Experts of a small language model.
Size: 12 layers, width 320, vocabulary 8192, 43.7M parameters.
Experts: 96 SwiGLU neurons an expert, 2 picks a token, a sigmoid router.
Training: a variant of SOAP for the experts, 485M tokens, 7395 steps.
Below are experts of layer 9 (counted from 0) of a mixture-of-experts language model. Rows are named router (the router's row for the expert), gate (a neuron's input weights, with its number), up (a neuron's input weights, with its number), down (a neuron's output weights, with its number) and show model dimensions 80-159. Each number is 50 + 15 x the weight over its row's rms, rounded and kept within 0 to 99.
After each expert's rows: a language model's description of what the expert responds to; "gets" lists some tokens that make up at least twice as much of what it gets as of all text. This comes from a sample of Wikipedia text that the model never trained on. Tokens count by the router's weight.

# expert 16
router:60 69 73 62 63 69 50 62 34 47 58 59 45 49 62 38 43 47 54 45 34 71 47 71 50 53 37 38 66 47 41 88 45 43 42 45 56 53 28 58 65 42 26 47 41 58 60 78 53 48 93 54 66 45 70 47 34 41 31 51 66 54 29 39 34 64 58 59 49 59 60 71 22 51 57 22 49 68 50 78
gate0:52 51 38 39 46 72 56 73 39 61 41 32 56 56 44 35 43 59 21 73 21 35 62 53 88 53 41 59 46 44 37 61 49 46 54 64 40 58 31 43 58 50 74 36 43 27 70 56 31 48 53 50 50 51 74 40 30 36 27 48 41 31 53 60 49 40 43 44 41 47 70 79 44 53 22 71 74 50 51 51
up0:75 48 42 38 19 67 37 27 35 19 51 43 34 47 52 73 62 56 36 55 22 70 55 51 73 40 42 61 46 42 43 44 29 62 74 46 51 41 39 61 43 18 70 62 53 39 58 38 56 67 26 53 44 47 41 64 58 46 64 33 25 44 59 44 50 45 66 50 40 37 47 36 39 42 17 58 38 58 26 33
down0:46 62 40 30 64 45 62 38 37 58 44 31 60 46 62 35 43 54 42 71 56 39 33 67 63 39 34 39 41 68 32 57 42 37 45 76 42 83 45 64 70 37 39 32 74 52 35 84 47 49 64 18 11 65 38 58 51 80 51 38 48 64 43 82 53 56 52 50 61 50 73 30 53 99 61 53 75 45 39 64
Description: Hyphens inside compounds like right-handed, dashes starting infobox lines, opening parentheses and quotes, slashes, degree and prime signs, and prefixes un, non, multi.
gets: "-", " (", "/", "–", ".", "°"

# expert 10
router:77 59 68 70 52 42 53 40 43 58 37 69 35 81 48 34 34 59 44 47 48 56 32 63 29 21 36 58 51 57 40 59 25 13 66 62 62 59 61 51 77 42 35 30 36 67 56 74 50 55 99 52 60 51 34 49 64 26 44 44 57 67 15 38 67 61 47 51 50 60 68 39 39 34 58 50 55 46 53 45
gate0:59 73 53 72 72 60 65 32 46 29 52 38 45 37 16 62 58 56 33 50 30 45 32 26 45 63 47 69 92 35 64 03 59 30 47 54 50 62 64 43 50 25 31 18 62 58 32 54 66 41 58 21 40 50 67 71 59 48 54 47 53 66 59 60 67 67 49 40 55 54 51 49 53 60 60 37 49 60 45 31
up0:44 38 52 52 57 71 41 44 74 57 25 64 64 52 38 52 52 59 58 16 56 22 74 61 48 60 41 66 71 51 41 67 41 60 36 44 61 78 69 66 44 57 43 52 77 74 38 67 59 54 75 52 75 30 47 35 62 45 51 54 64 45 52 76 43 60 53 76 72 13 33 61 26 52 59 58 55 75 24 36
down0:28 54 60 32 35 28 56 56 53 56 70 34 56 67 56 54 29 61 66 58 58 47 53 42 55 46 70 34 50 48 46 33 48 47 59 51 43 70 55 81 64 69 44 47 58 55 53 50 44 76 72 53 53 34 59 55 79 38 62 56 72 55 61 49 48 56 75 35 64 62 28 68 52 45 38 52 44 34 54 62
Description: Commas and conjunctions that end a clause and start the next, such as ', and', but, which, who, that, though.
gets: ",", " and", " that", "),", ";", " which"

# expert 11
router:61 71 69 67 59 60 58 33 30 62 52 30 29 58 41 32 70 48 47 40 62 60 21 86 44 30 52 15 57 67 53 58 49 22 66 28 55 44 29 41 79 29 49 35 51 51 28 74 20 49 81 57 78 49 39 34 46 32 54 25 64 61 51 26 72 67 53 63 49 57 56 43 58 45 48 42 37 70 51 60
gate0:56 59 51 63 64 49 59 31 32 61 65 51 34 37 48 21 40 45 43 56 54 33 48 75 49 29 34 49 58 66 76 65 78 28 56 36 31 35 46 39 45 52 45 34 52 69 48 42 49 90 72 76 62 37 56 37 58 71 60 47 72 50 29 45 35 46 35 62 51 62 44 34 29 31 46 33 35 36 56 18
up0:65 65 36 46 13 42 41 60 60 73 59 35 55 57 74 52 89 19 37 51 37 52 56 66 38 68 66 37 64 28 54 53 66 34 33 62 47 57 32 51 58 52 47 49 45 46 52 53 38 59 99 46 54 51 41 44 52 60 53 43 59 26 61 65 61 58 67 50 40 47 63 28 69 42 45 39 55 33 31 57
down0:56 48 19 49 82 50 22 61 23 59 30 43 33 55 40 31 62 64 67 67 46 37 34 62 29 63 36 95 50 47 65 17 50 71 58 46 61 59 42 28 48 40 69 43 39 55 62 57 45 00 40 62 50 58 67 60 57 39 16 67 69 47 63 43 53 30 61 45 51 68 30 43 61 74 51 46 35 59 34 51
Description: Function words in running prose: pronouns, auxiliaries, quantifiers and infinitive to, such as he, has, they, had, all, two.
gets: " to", " he", " He", " had", " has", " have"

# expert 21
router:71 57 67 65 36 70 57 34 17 62 38 51 44 67 66 53 41 29 38 46 36 58 43 72 34 35 62 52 73 68 52 73 31 50 87 64 43 61 70 40 57 40 21 35 30 47 54 64 64 34 71 64 84 45 41 50 37 39 23 35 68 76 30 27 81 60 66 79 54 44 63 67 69 35 59 32 56 68 52 73
gate0:30 54 40 53 68 38 43 60 58 40 40 37 61 27 50 56 72 62 33 60 49 49 33 33 64 50 65 64 78 55 69 32 17 62 63 52 39 44 54 78 49 32 43 68 46 26 72 57 31 43 58 69 60 24 65 55 42 41 61 61 38 35 70 69 37 66 54 54 33 47 49 30 29 55 54 79 58 57 33 47
up0:86 37 55 36 49 62 53 55 41 71 67 62 49 65 38 54 68 17 39 37 31 21 61 79 65 54 43 29 65 48 62 46 80 38 47 67 62 46 36 42 59 69 42 57 22 71 45 70 50 73 21 23 45 34 43 51 72 56 64 53 52 63 66 57 33 34 32 48 51 93 74 49 71 36 69 46 45 71 55 61
down0:50 40 51 52 66 76 51 45 32 81 11 37 27 62 76 39 21 19 51 29 64 63 28 67 57 23 57 50 66 64 32 29 21 61 61 38 56 78 62 45 66 34 68 44 42 56 38 58 55 41 25 29 41 55 49 28 45 47 37 34 56 72 14 33 60 51 61 44 44 50 43 55 42 54 41 39 66 70 40 47
Description: Descriptive adjectives like local, small, social, modern, and adjective-ending pieces completing words such as adaptive, hostile, concave, demersal, fireproof.
gets: " the", " a", "al", " and", " of", "ed"

# expert 18
router:88 60 66 61 35 64 70 34 38 68 46 50 27 64 54 54 62 52 51 42 31 51 37 73 55 20 68 55 55 59 48 67 32 48 79 46 35 61 76 46 56 58 31 22 35 41 69 54 42 51 61 52 90 38 45 47 64 33 35 49 54 77 32 18 68 70 73 78 58 59 56 71 62 40 62 52 50 65 48 80
gate0:49 65 72 43 43 67 46 50 54 31 58 45 37 10 42 56 71 44 46 33 67 54 36 43 31 54 40 53 48 61 81 60 55 43 72 42 41 67 77 68 47 62 23 34 23 68 49 55 34 47 36 52 74 24 31 44 63 45 38 42 59 59 62 36 31 37 68 32 69 70 40 34 51 65 35 26 45 55 43 54
up0:53 45 61 47 72 55 44 77 45 28 37 48 59 81 51 43 67 48 51 66 25 47 31 72 46 65 53 29 38 40 43 45 37 47 22 53 52 58 37 22 73 39 49 46 67 47 63 16 38 43 29 37 40 58 60 32 56 44 43 59 52 52 43 42 41 53 36 67 34 23 51 56 49 55 42 49 54 30 70 40
down0:38 41 54 35 58 41 48 56 52 44 38 38 49 43 43 43 45 54 57 36 53 87 56 48 87 36 47 58 58 48 50 37 54 35 39 59 59 63 55 33 49 55 51 24 65 57 29 57 69 38 53 28 53 31 37 37 50 41 48 46 53 64 30 51 89 46 66 24 59 47 66 46 49 39 50 60 36 43 39 37
Description: Articles and possessives the, a, his, their, its following prepositions like of, in, for, to, as in "in the club's", "As of the".
gets: " the", " a", " The", " his", " an", "The"

# expert 28
router:60 82 72 54 60 28 65 42 33 34 28 44 27 62 70 63 44 20 53 52 51 71 47 46 47 52 44 56 47 39 40 61 30 36 73 47 45 62 49 49 73 37 47 24 49 54 68 43 40 34 88 57 49 41 44 29 16 43 52 20 81 25 25 69 46 65 47 33 62 64 68 42 48 28 58 54 60 67 54 50
gate0:64 21 44 47 36 41 18 64 43 39 64 40 43 42 55 73 48 65 38 06 67 48 63 60 68 54 17 73 60 37 35 36 78 43 64 46 56 46 34 55 66 43 64 30 48 72 35 55 25 03 48 47 58 75 49 25 41 53 31 38 59 42 56 51 35 42 39 27 62 80 43 59 61 59 79 54 74 59 59 41
up0:45 66 72 52 20 71 56 64 55 53 49 19 54 62 36 38 47 44 67 42 64 33 44 35 66 50 75 27 56 55 28 61 23 56 62 48 46 72 55 51 57 70 87 50 67 42 71 82 54 33 65 42 24 64 75 47 40 48 26 50 35 52 22 30 58 52 61 38 30 63 44 52 53 76 39 63 44 62 36 63
down0:52 23 26 65 42 42 45 53 35 87 55 22 53 64 43 25 62 53 53 69 35 55 64 51 53 35 82 56 41 63 58 36 58 66 84 42 40 30 60 54 40 58 61 63 58 65 45 34 31 27 23 66 43 58 57 56 60 52 53 64 49 73 46 30 60 68 46 53 66 60 36 36 47 64 37 46 28 71 48 43
Description: Main verbs and copulas after a subject or 'to', such as was, is, became, moved, and -ed or -ing endings of verbs.
gets: " was", " is", " as", "ing", " be", "ed"

# expert 13
router:53 64 64 62 61 31 51 46 20 36 36 59 32 65 31 43 46 52 52 49 41 45 42 69 39 47 41 38 60 75 56 81 47 40 66 52 65 60 70 62 58 29 37 39 44 54 49 46 58 53 62 56 62 50 26 39 50 41 42 32 74 51 58 40 66 55 58 58 46 54 38 34 50 47 50 50 61 66 60 48
gate0:69 41 37 45 62 48 55 35 51 59 63 44 39 36 31 63 76 71 57 20 64 50 39 30 68 65 47 48 42 45 68 83 53 72 77 54 43 60 49 36 40 56 50 46 48 58 66 39 48 61 60 39 48 67 24 38 15 30 69 45 31 45 29 64 46 51 22 36 43 56 48 44 40 63 62 63 54 46 32 36
up0:68 51 51 60 61 71 33 75 54 29 76 60 22 11 64 24 71 58 44 56 40 32 47 61 47 59 47 20 66 45 55 44 35 56 31 39 71 54 54 53 45 41 38 36 35 77 51 79 33 46 64 73 54 48 53 23 47 61 54 51 70 41 46 71 45 56 43 73 84 47 43 59 74 51 49 49 54 85 52 59
down0:59 47 66 57 21 87 64 48 48 50 58 22 71 59 57 23 37 64 38 42 85 25 32 52 57 28 65 48 67 32 67 48 50 42 56 61 39 30 69 51 62 60 56 62 29 41 40 46 46 21 51 68 47 34 80 51 58 69 65 46 46 63 44 69 58 41 48 53 41 30 80 60 36 73 17 54 20 40 36 61
Description: Pipe symbols between table cells after numbers or names, plus semicolons and colons in stat lists, such as W; A; W and score columns.
gets: " |", ";", ":", ")", "---|---|---|---|", " ="

# expert 30
router:59 69 43 66 53 58 50 38 30 28 59 71 55 72 23 72 33 44 64 66 27 44 17 63 34 54 37 49 73 56 53 45 40 32 47 47 60 40 70 40 79 49 18 44 44 64 56 50 49 43 50 61 79 34 39 48 67 44 54 57 47 63 24 65 70 57 65 57 60 80 75 45 51 46 60 31 56 54 47 47
gate0:41 66 34 44 40 70 42 55 45 71 48 49 41 72 59 35 56 61 50 27 44 53 33 41 63 50 48 63 07 56 38 60 24 47 69 59 63 51 40 56 73 51 39 65 42 52 71 87 50 57 50 64 29 33 47 38 44 35 59 67 67 68 50 22 50 49 47 67 53 47 15 34 61 58 71 50 57 43 54 37
up0:68 53 69 36 71 52 46 48 47 42 68 43 55 33 34 37 49 44 67 53 73 45 55 60 47 62 48 34 55 33 48 78 53 30 44 43 44 69 43 48 29 78 67 56 50 73 59 39 84 61 62 31 44 39 45 50 45 54 22 26 49 33 44 48 20 50 50 21 37 59 55 32 37 50 47 43 40 61 67 79
down0:52 80 51 61 44 63 67 77 53 38 47 32 90 38 39 51 37 45 34 67 30 53 46 56 65 21 57 80 54 61 59 63 62 69 45 45 78 69 59 46 59 58 12 36 23 77 70 66 42 57 24 23 60 51 54 58 55 47 65 47 54 31 39 17 57 57 42 45 58 60 47 46 37 43 47 49 44 58 59 77
Description: First syllable pieces of capitalized proper names, especially places and languages, like Le in Leipzig, Bo in Bolivia, Mal in Malayalam, Sa, Ha.
gets: " A", " B", " D", " G", " Le", " W"

# expert 31
router:65 79 80 75 46 48 57 42 45 40 35 59 40 70 65 72 42 44 47 57 27 48 51 51 43 43 32 54 63 49 32 67 45 48 60 32 58 56 54 47 58 34 41 39 39 44 56 59 27 47 64 65 47 37 00 45 49 41 67 43 80 69 47 32 70 81 40 50 46 81 57 49 33 39 46 39 65 72 42 60
gate0:15 45 37 54 39 48 78 70 43 30 59 59 50 16 45 46 38 66 51 57 40 64 15 55 75 65 28 39 69 40 44 57 58 30 26 59 43 40 08 55 39 45 51 35 65 36 23 48 38 57 32 44 67 45 36 71 31 61 68 63 38 71 38 67 36 53 36 30 60 61 69 23 61 62 66 61 40 36 78 61
up0:56 41 41 55 48 64 39 30 36 49 80 68 56 69 62 59 77 61 49 50 63 55 57 38 56 34 50 58 67 45 51 54 39 29 28 31 73 56 49 47 60 25 18 61 66 69 68 39 52 68 55 32 57 87 82 51 45 26 41 41 73 27 46 60 66 55 61 43 50 47 57 64 42 58 51 55 51 20 56 35
down0:47 64 36 51 46 70 59 70 45 40 65 42 49 45 40 33 39 41 32 59 47 80 44 47 62 48 60 64 63 40 89 81 54 65 60 48 34 22 83 45 51 68 66 77 49 56 59 57 60 45 81 46 49 42 50 51 45 61 49 47 39 52 49 52 55 32 57 54 42 54 63 43 61 57 74 40 47 51 66 45
Description: First pipe after a row number in sports tables, country codes like GBR and FRA, and naming words like called, titled, by, alongside.
gets: " |", "-", ":", ",", "|", " by"